{"n_layer": 10, "n_experts": 64, "experts_per_token": 4, "d_expert": 48, "router_score": "sigmoid", "normalize_top_k": true, "balance_loss": 0.00273, "init_std_router": 0.0173, "lr_router": 0.000549, "vocab_size": 19884, "norm": "rmsnorm", "optimizer": "soap_variant", "lr": 0.00273, "beta1": 0.95}
Below are experts of layer 3 (counted from 0) of a mixture-of-experts language model. Rows are named router (the router's row for the expert), down (a neuron's output weights, with its number) and show model dimensions 160-239. Each number is 128 + 32 x the weight over its row's rms, rounded and kept within 0 to 255. Numbers have three digits each.
After each expert's rows: a language model's description of what the expert responds to; "comes before" lists some tokens at least twice as common just after its tokens as in all text. This comes from a sample of Wikipedia text that the model never trained on. Tokens count by the router's weight.

# expert 2
router:142089095125177147152070162185178139048086100114148170102177165176097112109119140116134126179153165090142179164103127143154130117186155159202138190061112153100192106083164157130090076142148098107171152108115166137184194114088076107158123134
down0:043154137120164160105114147085101141109107165053167118145130175139086125136112115127141154087124105091150134152113150134128153112117145083063131145101168113072134140184102101103107129154159168134117166081183103140135162157043167103169174173
down1:181136162147119152079111152102162144079083073150081129167103139105164113129058132125099137140116142137043103101151141161077142087111118112158118119098109101120126117177121123112169079128125148104120110143135175183124119109103114182151170160
down2:112135115120115136167090082093120173144079137167096127107197051121126121173162157116063141133110126141168108135127094123138119113120100141080154082101148176114158159137170110234133160128125097138176083135180090097152146084166121147138133171
down3:171086069179163138132097155104100120088128096106093068109134105130089175088140153085134128169107096123167123043102147188147080187103105134118146189141178167161155050034106148097099158146108108138137164105119148122145092074071155131157144157
down4:170042144124138136163141098089132195152166092156079138128087133148155130104109129167067182126147145143099124184126121102120170132139089095196197099145107187190092169149180108152124121120106105156141146090088100152144176073111087149144136146
down5:189174195100150101145123116080139173145101176132155125082127103142137152115083113131110136136168138106160093159135090117129115195124140176117132079173077201166135115125089128142072116130098130111161099114100114097095149150119125108149141098
down6:104121129063161103088132112141080098096144126168111118105120154153143144115120187122119128101145100099091119130098137103130095145135102119110157095156112172144128126190128147137111162090170144122119094167195139189072095199129152165077113111
down7:135103122119172157132117161158072109115133133071151056139080121125159104101121139112119143138147114093124136173115103149080136128174180120154097148181143109181167141093110123108192196145079149154135143071119082146131127119103126084141228081
down8:164170087185117123137193132137089117140135033118126070131131122207143064088131160153096152127077120070168111146100149119110115121078102128167092156199121073131128095130123175130103045168119171106145126101114123088173155115080116136138094192
down9:170127128130109138090102148113114153150120118137115159133149111179136123160149169179084125173140158155141217155158098107139160096134158141183175137131096078140143086110100139175083059134163113124146152070120100145128119155137134094120127078
down10:149116130115121165081105159141109099108086122143091104144077218152122140054123098133113123152140163138099200143087133113170203063136118062109098157072183112104129105123182142101136158115159090099081116166133119190147103114112132129159116090
down11:153134149130133176138114144091176118143185124110110162101079098125167117126104129132129141171125131106133113132119113119108148146143173185108139116093129147134123082212139169063158143215116130151164173093139126143079102175096151190145151169
down12:083112112131071151149129138199125163128101128127064112164104171186134100164161153117168090097076153180133140156131133163121116134091156133208076110123159108153077109114118139156119122110105049113141126139126151121167077094103112169118162084
down13:221159115153078071126124173127115150115199152154141134146143100152128079123176143147171145119123159109148058143148171035144117111121114121162148144059118142074116085149129120133144130124093172099148058106166117142063163078131182123054123131
down14:180121153172120159145189134106159104190139185123097133154147154127151192112134147069137112094106117171152105107140151162120153140157127165107152132119124173133097125121208176106094247157148092122158163075110140110123154121110111081113166068
down15:122124167192106094169103105140201107168137145124093189108119166102138120139134093133141179125182087101122114142121106140137193134144129201139201090157140189141095129145158171132130127055091173098138113139089128115159171127112042115097072164
down16:142175108227200153122113160171119117103147122123094146111095087143175109083130122087127153065119101150118134148052125205152138084158136123141150102103129140057136126167126131110135082117114106223089135183085093143103185157099151120107175094
down17:118126158100124144160097124160112123197151105076156094136149056097088178115073130123096161197116107166122135115121147177110086121062127075138114144151151136145175158112091126180171113118088150139202078120162146149182152192118138202124143162
Description: Common verbs, participles and mid-word fragments after "to", "was", "is" or "be", such as built, found, developed, st-ir-red, exp-ired.
comes before: " to", " in", " by", " of", "ing", " as"

# expert 15
router:116128076082129031129131090152077072131150140075153112151145150119095097154119026082143139115053077159154126089144139156141090150156162084115077118157113113149151135189194137118105070117094136105195102137108157153104158127085116140121103130
down0:108148091110155126125106112156123139111106158096132114103107148115178122131099142147116143102093170155113131141157146101124089142119115170150100092186115128119144099172136137071127098181072104177198119180162095130117128118143065120079118123
down1:134104121133149119059122156079134121159207148134097093228101094186084091134153134188194097084105105133158073060114131128121070156144104092147095147148129128145179145151136079070117145120143134138092110079133194181118117106112192129108123106
down2:143121158137157154108176201146174105093113153180120157151109104166162177184211124081116067156147160102106180085107126105122170123108087099194068170146118125173140116063088119148175103092072107106155150112174128130149136149115137140116146113
down3:129091076148073082120183105094105139200108114149132136146159127175064132167079096090122152155117135078072076157166165096079141117103149063104035125201127178086126135071149137156105133110145129146044115124149146156105118081129141118175151112
down4:107134146106124154130181137065135097154167068206114108140098157102089129104135157165142146133137101161197210161172111113098145162064130093152153128107131122168166131110185124122128219125079143112122126128127114118107188187113104155190094145
down5:128172077150119124081168144167147104147059113123143113139117125170136154103163155166121060135140159110149140110117173120125146109140138202129183180100065125094115129081144125120123152176076121123184166084103103082131162161152119134085165176
down6:103139050059147169082112146150111127125174089157099135135111058142121170154152067110157128170121088129112178096123123161115194135130095129146101145095159136184091147145114142140108202096122171141100175095105103138165119180081157131172165116
down7:124083182174103169161088116152102106124137147112120123146110135082147102145163182181097153143153104133154127134109086091113134178060096125119142129213128092079197184139087117147142107129131136137139169105066131116163169119114102090092129025
down8:168123134117121102127110076123120123150153136058156105141103068153101102096118077089130132131106144149083112089124122115134141133144107175165152151120139142205180193152133168117137107149109135136116151117190172078139114116131187163104135130
down9:119121127150113146066124136089124134133121091148141094123144112149147144118099166132136165103106130122096145146084100095121115115099163110133060141145043110157095153068134081180079120099093139159162132126114169098089070101047107184134128133
down10:104113093124127110117076159100136128089078090093102181126173119175124081177087155140050126117155039134094147149084147094123172139142124106144164067113134118081143135123149178126101099093126109095204158150111126159135084086155092071144054140
down11:120053121149115109096151150091163129125130148077135164109110147170132127068105151120122077081088119188152168127117183141094134106113155107095160174174156113144097041060147145112093127128110114096140127124172128143110138102147179135109094144
down12:165170090077155122153122146137119092160072195149126137152098073135122099077094155109117127108137153124124126108079110114147074132162186071110144136193116153034136085105111162160133109114122143145057146163159091066126147110165127131090097148
down13:143189110146200076099150115142115165128121119156125122210083084115161142156144110116138114130095145132160146133113124144197126103114149097068130080175110149082120148127092174136099088159084155101077136165150063189083144103029121165066120141
down14:084155114111105146115098058143071136089065160164145136107156092127121111132101130113113076077117119084163090198146153136144159122193172157126136167128073177096089133144131117127177160096179152121044104089189056160153112176075109158136115125
down15:138100103115101110120107120167182151102201157159150149135149187065083142105153108112073123131162146053176143143136147091124081162142151173159096116122144153144130157135116101088136115090152185116144100161154082146115112145108110150187096150
down16:111148112162164102135091147095122200151072171112141102076112147138125165142096153173107164160135188131129081210187203096157101120147117059161147099125167109094172151090131101125191120128172127110124086160060095128139109156118096108164135122
down17:095125136160121131143177142137158067117152075163147048109167153181231160154121104089174159122159100122115033086147134122150131116153101104150160147122127105114181121159161118141123123044141163124139085126069197125120121107119097127088160112
Description: Prepositions opening time, place or manner phrases, such as in, on, at, during, until, often sentence-initial In or On before dates.
comes before: " the", " ", " a", " his", " York", " an"

# expert 60
router:117154140148103154144133164124117129139112153207128106178100126127146139165079140090126089124186129088103120071089090179151091121181147148110102092098088161124176143138149152152144104169087110095132156093124032098080118196117085141182180146
down0:106133115065054093125144089148114093119163134095129125102146138103125153087116113034135089179101129144171137193144129109127101122063139155072180163152148126175186121056113098104082116141148079093143161125107145095103147137111099089090139108
down1:162157149112103161152156131103152189167129165129154196118131096136090167102108166149118175142090132135150132107100084137146133097150171146074112122097169171142111125136123185090165228115167127139176158131087131134092122087109191118136118111
down2:093157079103137127127116156123147173117144143142091108192184130110155116145082126142168161095167114100106088089084136166191142089085101140148123108173126187064128096111065151118127153125134123142124127134164163103123113111137102116135117117
down3:130112139102155120136144139078097141096113133151163120146140117134173108150098158073189118167124123146121236117080092095092154154139081091128089140145077165184183167132137152120149147146158100082222132108110169131156109171154132155140105119
down4:167098110111158159156168133115160150130123082103100122167083165107117161142177168097127111124185089157103247148120148116130180129057152075154085141105135076109102148104092125150154138107117146112029149107119141158091142201140110073155144111
down5:137125121105136166168154139144116149134116143163161210105106144119126129169116142153113182187076144180112208125151178156128158112134141141148161118145138108125084128110164144127116092124128118127145148137141073143110079168153121157128113130
down6:143101156159137113105131139130136081079101154167105093159171130114137102138148083057069107087179142121080186143129139159104125120090109127089112111103118129153161055172095173139169118106135150181101078082112107123181148169115112078171157147
down7:197096143178131129102037059116083097122100154081134102162142194158158163152158125143173078183123103109131084109084148095140170139095085140143123136139109159107119143153068116126158158135141096093175117123127124139151178087141205127135113148
down8:077170135165086104185117178217148159153091149152132085185057123122096106165075154156114135163138124097086136125084105175112089098109181097139082125159109106147110104108136088155085145115170115137125161132094125132103104141102140115151107152
down9:105153152177185167193106105119118203085155124158128185117167151087144098178118142119217197092119113118173093065131179172111100149162161126174139120138188137108134100174043135118127083174111122111160166150108181178106107107099070103144124141
down10:119099101102147126183084117118131124100161103181179138115155116137117080084120197062156150095119179114145096101162141109159140165152176078189153066126124082130169168116060155131165083069136115140094150161092094140168125158139112074113100119
down11:082147110113173140115115133148132170111147156114138094070169183159138172146171128160091168082112117080103137151099088144130101103200114147170130147129130092134110115101162114086129181148157136128103112134095197047130116096156167177168147165
down12:144146082148147156061142154141095122148057103120111126171135148134131120112160107116119085126110122175143116211140088149067132119126127158162118127128122057119144124110152131060072082095158075155121100159140088141104139122207094168169142123
down13:119107122164170142148142143139117141087074119156078130127115150113101157167080090076178148172144120093109172146118135136143132134100099144141133158172118126118100072114161075131056056094130158094138155078156058189126085120088092092122111114
down14:098160111191154121155124100073118137090128114190137162089173156074052138144150089099167115140158143107095073093155184121151125134168173126149137074120032127118131125081191122205167103142109149071153125117148168133111074079119110087125149102
down15:101158083130139062115129106109074188110165120164148129149148110168123144133112078150069122112151164150174038134148066116145138150102146174159150068186152171080188164162190103126074086213148133086136144138171071118179089132097162102135192093
down16:134072116095171147078174111109090100139106175158127153076137127137160073165112104113161122113092103101140158101153151130123132143214129095177104148115096115136081128123202158060162160096144109097195080135131132152150119109118095120152173203
down17:178167142095146148108155102152168096122187093049111090079097118104080170086150117138122124167120156103101127132096148089128167104098163146095153144139065080153145170118095122194110124096110119122069112116096099146152189133164141095123124163
Description: Prepositions and connectives following verbs or nouns, such as along with, as per, associated with, in order to, for.
comes before: " the", " a", " his", " an", " their", " its"

# expert 35
router:092111091138126125110115122110141128094096119149132129175158161092145083197115102160106161153160142091123135122140157107149123043146065163075062153170107086102122147094152176098209114130182193168095109103129117153158122135138119154117152149
down0:173115110176098098186102128086131109063085063118151155158123132075111181167126155092135082071135113137098155148168149133114171091152152164135062133059100092122099108169144107085101179152153125115126067088114052163092131158109078100103134063
down1:127141076103092128135143109061130177137111159179110106165157088126157140086147092146136116141139125149144088049111122148086183214116153122156166133183141203188144082149119139132125183162191112155161123141111085084123169142161093109157144167
down2:147097160109123119146126181135137144030155068151135111112146090135122189099118122131122097111159101156119093098146114153089137139064094127127111112055096165156175170105158063208101149164130097141101129101138107076125142154126133158185115104
down3:120129102118119116132085126123134116134140131109096156129140113139193118141130065113121123043160141102045163120105130146117125126162129110117135103138144093084103130172167185171091120163093099095160118193093125136177037144041104116125131104
down4:151094123144161105150118142078141181084089101086121117095127118090107184084161132131080133147155151103094180144119125175096174090104108126158132173099138099104140147135072123132126065155111098158123210125100100137135133156103154121147123115
down5:149105071127197141084089130175082136102147188089156139167165122184067138139147106104121182136100148122093082138113128147151136144072181137145134096179139143132075090164150094096167172110115117098123099124118115064129140108146115152139153122
down6:086179135166200120139183123090092126136109123122102081106149042103175091097176127195100072206162160110112166160106088129138154105111165168155065122135117131131169107158086099111116082159131154105108200111124071089101200131169166123145119116
down7:109147141112149090157151110121062180123128139103034089150072032196121144196128161118159148159105110109083113137114163136138087184038145082111111112096152151130139109096108135162160109153057185087144114149116106124130100114119166210104119153
down8:179126117136123171196106105120202158093169148200152132175179093134173121188083131075138126098144135126129059157136165110136112159155110147111087102116103119126104151139141104110153107105116151114133124121097154139181089082154113042076083140
down9:157136165113120150112093116112151182077150114089157131130146095129148211106118127144121169092130173077142203187143107115096167164146099151115125112140114121155099177089148121131129086130159157123122094129176110104071103098076144125120078093
down10:128142137104169125154134153107191117119130171137158086144114119101154077132147116165153134137119106113206106144208154168113100109142100107078191083078118099129142124113095085114081171193080106149159119147109114131185109116132142123142076093
down11:133171164144127148140121136140135148113068129176103153096088111085133113172183101087160093043104155146053130153146092195126151123137193181140121079102146195069090135135150135147133186172135124123146194145089140153139075171085081190114091122
down12:108123131124105137100123137119148184135163126098145064167103128182177151152163126145124158121118128110174102143091125089126078132140115091114130150167089117079151149153131137150123063059177137081170107193133208173130136090065188123105150183
down13:085170154163133146111094140124147095124118125070116105097134096097112105135053102105144084139113073110119110124158098130145109118150148144174097148119092128162096124106081169171188105111073158105060074146133128106089127175124150139115178162
down14:100096151148106056130128141123127141173121087168179134143030107136166157163145124115123104098152110158187154115096080103094152195148161066106096116113099107125163096159150080057137155148090109110175120106050111119146133071108101097136124138
down15:138146054131111106128124090178095160135126168104125207184113114185158104159170146123161087107091065105129000104144116092128114174139164147104122143153121129068189094118121107094102108111165107103122163106092118141171034065118189147073163169
down16:123158128133163128145107112133061195135139116149116158125089163110106152106149107087131133098119160146120189153137120129106162112079093138147075156149063102145107107157140095165087157137087156119134179084177109146114112167073148099092181151
down17:080198126151046192127094084134168078156188172133157122136136118097106065138081164143126130104095106133139060140134111155154177174179207176146137144117134093138045055162137156131117133103140121096121069161090096136144096145159137187114146096
Description: Past-tense verbs, participles and phrasal-verb particles in narrative, such as moved, established, broke down, flare up, took over.
comes before: " the", " to", " by", " a", " in", " with"

# expert 21
router:112123119123108161103162116154087129111193109172140165128188066165147178143155139141070095156094139138136106148140148120143167197064109083108094146122153070179100081084101115120067130130120107115149150146162160074189110108146149151059150129
down0:182126115104116120152139144092087128111082103130113154160091134065134178041190110102181135187136077154164195088154139086194155110081110127137165097130170092087151118153107167100108152150098151121186140102132138161153099126134107111144136103
down1:153134159116091088151158121158101149076113167163143125188089069089153141111173186127096112086089149073091107097144132100155148124084154142155114145153068125069181082112106163169140126149114114088114157138112153113190153130141167149138126136
down2:087129113077110111125140164144145156164162100147150075109130144138165128155145155142171129136144067107112099101122174060141146115098163108122143146088169147093146146103125096147057125102072133156144125106124131115190122186128123173075131119
down3:164109080153177143126109078125101212153173124210158131182106100133130184121130152141094188184069158103182128091135147138154111064165090158116174142171125134076141141151073201072082157131108118081112148138136163119131131098120123115117153145
down4:056095137102091118143125117132153045161113154125171169150144150171123120157151143133130091141157107150069156097121129105089093093127128127156067126145127088078140117146116108093151056102125173135171170186163148150158114130124094122164095140
down5:128131111073166148159130140126141106058130052179110166055149132150127122140135127157151146096062103109132136105139087122134111069104088091136121119137174185081129117109111097133153134121106128149079115098150060135116112095077116093113137161
down6:098111121116085128125121087193141085130123074069177101123091080158090219161061051128109134139113118113111116082113122084169165105132136052152125129191095147118129166117105107144119082086124093056098164201119134141147121150151139130138139158
down7:100125160123146204116086132143165122084138179074174138125150124027136177120127082103092095053140171114119097157058062111119155127105096143122127159150164153157138129121071143104123174095091059125135126133114108173119125177109134089138153092
down8:104092118142121164058115185166130074120146152119082111165149157158071154132183089115131134129123134139162157152124118131117143137150149172069070081161117110194134169142119163134130121140126114165167093144107162142146064178124130107082143143
down9:133111085121098121168163126179180147153123109060080173182128117105170131156164140157175194123073116116163146100108077118130136120181112117191095101169138120136083149180123154123110166150161135112097146158114153093099107143131117092133164179
down10:110156092160153151141134129154173101106123135184138140175081153126091128143184116120095149058092145155074131116075131093098121148126115141188118116123143068142095126159127133040156152112151154107149183123167110105133097163110092089183066141
down11:079124088107114163150131117118126160154123148083164103176064095073174169096110146120045133146097104142164209143068137164115106158173100122103057122174098151143166105091085096121131164126073059157105100152122076144134110150171082166179133141
down12:111113176138114118162106106094173145189115114105175210130132161124122119113127111058098109114162176136179108168131144127133121130144104135215103112110182091063069132113156138096162130142145121146122171082101128083116127076137091089168111066
down13:125173136182189112074094127132234160133159125133156163120137093112115088093085124081111153083106062113160127126134137111103096081198151146138164110123138207110085145146151174130092143150132067090109103082103087092114105114117069146154146186
down14:126173040179133138137124134047167095133157112085129107132174129143133160075076106137071190109134097121160145152119146154181134147133096122164051140083109120093088081080106183133088124093124100169129190150146203131095120169080108089131086093
down15:145121098115127105155105122154117087102099124110119167168159128136147132152145144118134189171102071175171083120116094115133123149145117077144097155090138123173138116177114124131140189097177105116107127168104154147163107161125111116196120143
down16:146082052114112161120087165121125120068155099099103120144107089130101103091200122083166163131137121115138118098125173124056112125167148179177080163176140085127098171095143176139127150103159142099139121099164179071157139141093109084115131152
down17:134143108136086144108141154130130142155038138125172092173158126088104155147105109086139088132122132120113166157022090105144111137042103077099193160100149115142115131132122117027107122160135114144172145156140161075090157164143105130094124083
Description: Common nouns following the, a or a possessive in running prose, such as season, film, album, festival, area, often before of.
comes before: " of", ",", ".", " in", ".\n\n", " and"

# expert 7
router:126142171139109164205158113099144095137145127085164152119158094149170136149163094129067166175159134195129143162170115166106097129121132143102115134121133165116127107117085178179139132117115102143158126117081117113142106130175131095158146095
down0:139106105112166127059135071164152130151155113171147063120115132177162141113083135154134167130168145168129175094133106083070128151102112175083156178112113164104134122117118158148098124108096133149146161122161094117178093185175138137209121123
down1:128163163140115107116137108093135160174151099095134129107207155059093125139097133097108125138136084112083108159195120088089143183123114173111178130137121111121144122107145120150113098142100151083143164143126092133138130131159148163155156175
down2:140124114095174123106093099160144128142090144100141129160183151113142121085139143111121110119136039104120110114061163110148117097142093106147118119179101116099142079118139115147082121146081183126123167111106123086167116150156180092161178212
down3:122115115162070122108129120157107086134096092110101150132175153114138118113174185166148176089090081105206155144132136138114160096155082132128093136151102167095157138146134096091103120193056155166186076132053133156160126132097120124122150134
down4:161098176133137078142069104134074166143110153140093121176061128156173102150132065182131165156120086123150144161159116150112119143193107107144135173099095133174156120152185171120152178075075085147123093107177156080096087093112077122107122101
down5:122119097080165181090105126127083178122115162127107125167154101134108191108057176146141158115138202122169097140177143129146121142151141162142158112156141113168127134137089137159135121094165085171166171124131095111145116176122169049129110144
down6:113142119116175056123164100163148134092052108126079067204098105132122128140136115146116090101165131089146156094098118141129107097150076121147077180171135059180121084134156177101101133179087119122117185141176171139152147143124121121145095155
down7:204133169115146183174138150095161101132117156115107096183138128103124163155164158175119139137142179091101181175106158127132157122096139141087074130121087143185084093184144129113110155132108122079129186134086153154111118078134166092142068099
down8:094119167094082115108107116128114123137148106186144127106161189114089139166116153096142145126166105193143136147097148147188152166115125150087146111157139075046134128085129136097146097108123121105078109102158120179124153191167127094140128099
down9:156114156137179091093153146109156097099117082120046167110137158138175165130144140075119116108178113161150169129135132054118157129201105112097109148165131115173097119202138131098119117108097131123110064115092088122142164136103199147206116160
down10:133055109045102158140113130115166156152121158125101128168225166128067161137121142096154111158124140163113115113098139141107136119070135092120165141115105110112124127171130166147077146156133137101173132104107198128083131168153151206134070115
down11:094141148133132119123130136150110121090198141131123086074189195110125107128142125124121101158113145075163192070114091113113109090157162113109163196165111136104109135126053149083113133129140181095117157033136115085206124081125126127147193180
down12:177122087149165142136104098137191097072163098137131139135097093125119122127129113094145121161154094150154136182150099091073135159161134130162137212098088143142129144109089123166099131190113120145130143134145064140145099114179136119092180152
down13:061088106119168127080061178096205110113127134192076145114106148166070092142153109097185138126150096081163154054148153124155088089091138107104132103149158141115147173118163098141124161058119120142160145130112145147127119168109131171181112208
down14:070138127141125144165113139113100147172216051100152121113141119143118117148160141102112079094086105199089077125105095130101162030143169123094064147069138138147153087119125108159170152118178127141133124099077142142169179113171053120134161174
down15:130132138149113170125082130115171081141101110116146147167087157184139161161172123123082145084117025113102164079133095183151147103162159157135073075108118111089120128100072065121157199093167134093102116176161143084166110143105157124055119161
down16:099112123129152108149109116110180112099117111139134170171102128089090091146135095132139150109156164119141103148180083082098143120173137100113077069131093143150159108158155158073187167151146130145152111142138110098101190140146110102164129170
down17:111109183125087113193117138103089110150213197117166124121163105189127111172116139089124108130153099128150135165117108081173152106078098154195112199186152164126101134156118129134165090109135126162169124134121206144135173015191116160168180129
Description: Century prefixes of years such as 191, 197, 201 before the final digit, and word-initial pieces like b or B in banishment, bidding, Bzhedugh.
comes before: ".", "0", "5", "6", "9", "8"

# expert 33
router:158137122189109104094093126129127169105196136144125127083204125129131123130122132119157128139090159069173126079169100163115176123104127089080143158104113118212078108091129109129090147176138183111170137119147103069190155110150118086088140132
down0:094100066123111079122125110131133098224138191138165126084168146170082059067158120148154145149130046095104110120126084106223117169138119071119115069118162151113140132057112069078179131115084148163117142117109126139149141154112132170036125112
down1:134110115125104124128162136165163164155143116139091172167131118132123122121164119187146085144127118155161105122159188058100106110094138087083164123085111143069169132125138104136182123094164063134152149134174103076143073079175125123116148147
down2:105148083131167108144109094102152098151121118103098112062107097109133184113107124096105137166076126121107056077124165147157078167127153085104115175033125187102159085076121163148117130152063103103134086212149137145106150138115109108158159111
down3:113139157160166069113076082147130152161099205165064136152112161180162104206122157124125193110112079144116165109101177117116152099148119127181166146147075139050091143057157133099069096115161145129155097154117102112170101091181113075074114139
down4:133139139131108176108096212153122158104153164079117121160135095147133099169157092123139072085091124135128073081165073097131133147255111149185157187079135149191165139152072138142134084102077107129116108073118174138136095119085129116093183119
down5:141143065117187097177199138130119076155124102148134068147130142146176071102124064073111155178146175105102190152134117137118113157102138100202151108128127201083101146155177127074140095158151108107151063151089086086070143109103073145147132101
down6:110094137135199107121106136123089136071130168144136176119113159152158164094124125093127139106095140168090073116131155114150161178147161127091142165130141144153104123081161113166121095131154100178163146134078147151186130079142130144179138151
down7:121118178161128114134158173061174131104154108093171117117099169158085091140101157177143123050121142137110067075145154109175101128116148138165095079087126138137097106108122089096104190106186176165144093125169165128125108116093146110094102154
down8:131121180103141148131138119144141121150153105171116159115166148201146084122120111135158141101151139133097112159155094127138094205180123181166114090132158113097125059178127157120057175150158145073093139094077135161182116080134138145129083127
down9:111124113099145086086099132051102137156111158119110105111111165207180121098103131112130148117165089154101189151088193091139152136198102147084103079140106141143100115128111083131109154150150206117120150117119113070168128091144134101060119100
down10:105140142085123093118154129068121119173149073186170149144138168112143085076136140104150012119148127174151121158126116185132129168106140160162091168110146101150103126166158102184146093216136145113098111141112141137177165149124108114141137156
down11:108110128121083078137101109115125114063177171112123145109161147131127089144138172111168120127061123120170106142128123109189198116164162129140126143147091125116087153108214060131126115137160153158165087147151171146174084121066172163110144156
down12:157099137106144126107058190193110117083094068100067087114100109150141153123113063201125132130163152115138108136125050099116198109108097121124166137098145147187191167120154179164150143130153080149128115166137170122177079211080139121071128151
down13:137093053132164097184112131120121145153176104150084085124098131181052175138098150135158116147121112128135085139084094107094111123129147140086147144189144118044180108151137116134099137111081140091105117133155070072137148121112148168170121137
down14:149169123080127125135138183186129125132127085141167147140156080109138068132112097090132143119129173118092057118192127109162112150088122172085109104119110101111036079105179111099115100131086083112122134135173099110141124114098117123181102115
down15:184087142140120116127152092154103086128117069064147075098143128146130172132085056050213122089197116155109096132079166147081106104170164110161110099112199181061114131159136116124117147083135139097147089163145214157137168159101154140123145152
down16:144161140135096123146072112105212152155144122204090155147152128100124164157166157122148131140097140111087179131118127114121087126119114146038191080161132116114113159162142166150125153036121115060052157069098179112185138117109142154155130112
down17:145110184161110188101179188106139128121135066125125125152123124090118108129147114153126109118108144147100135165141159147131112156091117119155080094179155128156139119183136177098129114126114161099130127121121120099090080166133198156169107108
Description: Nouns introducing a name, term or field label in text, infoboxes and tables, such as The name, term, Occupations, Total votes, population.
comes before: " of", ":", " in", " to", " was", " for"

# expert 56
router:117136082116117123113068082139140145112099122099086178149149152114139122140161103181162178161151131121123160109159192168146141114129123099112122122162086056088082101121104128110132113131170132188122093143143141146134147106125113099157150185
down0:112117115135093155097152103114144138150139096164186156137128127130095070160127144119095141139070144126130142153160106095097121179211098138133096125117105132147107115149162115147222069070139137140152082146143132082103145159142104148118124086
down1:123140117112093101086117121098114148147126126124053163078078105102139137098113142060143157189123117122136091086122064145107124129136102199191137145166159102151164095124119134193120163115163157148106129091104145109147093151126089054057117087
down2:058138116204162106090100173204105112145081176142138144093077111169148077174113148132146174114138090167129105116142108130108139111084135145127139100124119115135153109140098120103080083164136191108125117122144188143073103084044140085119131153
down3:097121140099154119171151123142165146106109097189158162113104144040164129132168105182114078136098105159134173126192131165144151094135163097147131096099187146077117118082141095129150117131155142153113112136129071174126123138129051089093129097
down4:178129146112122167092123105157085145146077131138131109144114135072143178152202200110128159155081050159100209155149118123091183123099105106145160102098166079134175156150144098112094181173149165099123127188099103108123176135138109173115065200
down5:073106149128109107188096143199151170143106131079109143114120121121144147171091119125159135118109124123109126140166153144154138112152151115056171142113105146133127118096144113099152161138183145066115151167066108096132070140101142155090130204
down6:167095140101129180050090123120113104147120160090092140102129106190189028134147180102141148139185109105157120116177123117114122093157152167121164081133142101116121137171100126118162148134149150110142136141164178117114127130149091102120153106
down7:155152126056101180127119141178210180120161098173103109151173157139115087107090081115094174144136130176068070118128120099063111138132128139153121126150108117200160148124144189141111144118102138140070148137106170140088138167169136132126148140
down8:157057176131154089161185124148122120156140094133115101165178160141101098210152169119153092067179114136138214147138095149108129071105129156141117128105130065143093142109042155144129162131126131100106102098150103109092135113092119156119149115
down9:128158151136082144146160138161095096113127142101103149113143118099135101115128109120142143153110185099130095061193108114162153152218170130148106141185122109083164122080178122113079105157108106137183175068134139126128101166132129104112136110
down10:155135166087162188108107153129099147117208100142166113130127117179125094113130162168144179178117115115161114110158107161108069137111111105033134153085146174140137108079088154182091122134094114100116131070139161158129142134172087049093126132
down11:130134171132118060183114093156066142105091102112101125145183198175130128121102136142144126067158137094067105113157136148146131129087096141108109052106115091072138154092149109141141141158142191152093140126117141138170134114142096145130154090
down12:132106142113096187101162090168144167170127069127118142222135141141159122178147094173127129142110150170193116131121095108188229125106150130113119128168158153142181142038083116126086099086187100131120137137229138178114177135128154131134101143
down13:126147222151155164150150156101108123165087106133115160130155173143026112077097102169123111114146160184100128168160124176172209088148068134105176132154171157089198127125068099137123149140172067123150136085089131123128161131093133098153087112
down14:139159103151150137154090138086177090140095168093091137140139119088143094083138158138122176111136129105104146138090165122083148117182178181164052101097129169144181121114088119164154077144056086087134148098184120111117077138151169177135175066
down15:158141154154026132111152100182125134115096177063052126098129113134054165173122131111169130099128140109152109135117122096122085094072128105120109093154150095091133138110073148123163073125077082136049122104147118146150152070156152071186059112
down16:120161111084117133149156082102129117130102102132075094125122097195123023116111095127140134156104115083145108080108056109097084191186105052127130143110140082130132101144109109112137180133103163123139092159117074111127140090181194093148226131
down17:140126067149104117101109155138097104133095124078178144158138111186148129157118122087120083147112112087031106050161127136130118169154125171136139108096115148092129082070138127105053134098167165128177087134058129154091061107114158102122130195
Description: Past-tense verbs, participles and -ed/-ing suffixes after was, to or he, such as released, became, used, Earn-ed, Bill-ed.
comes before: " to", " by", " the", " in", " a", " on"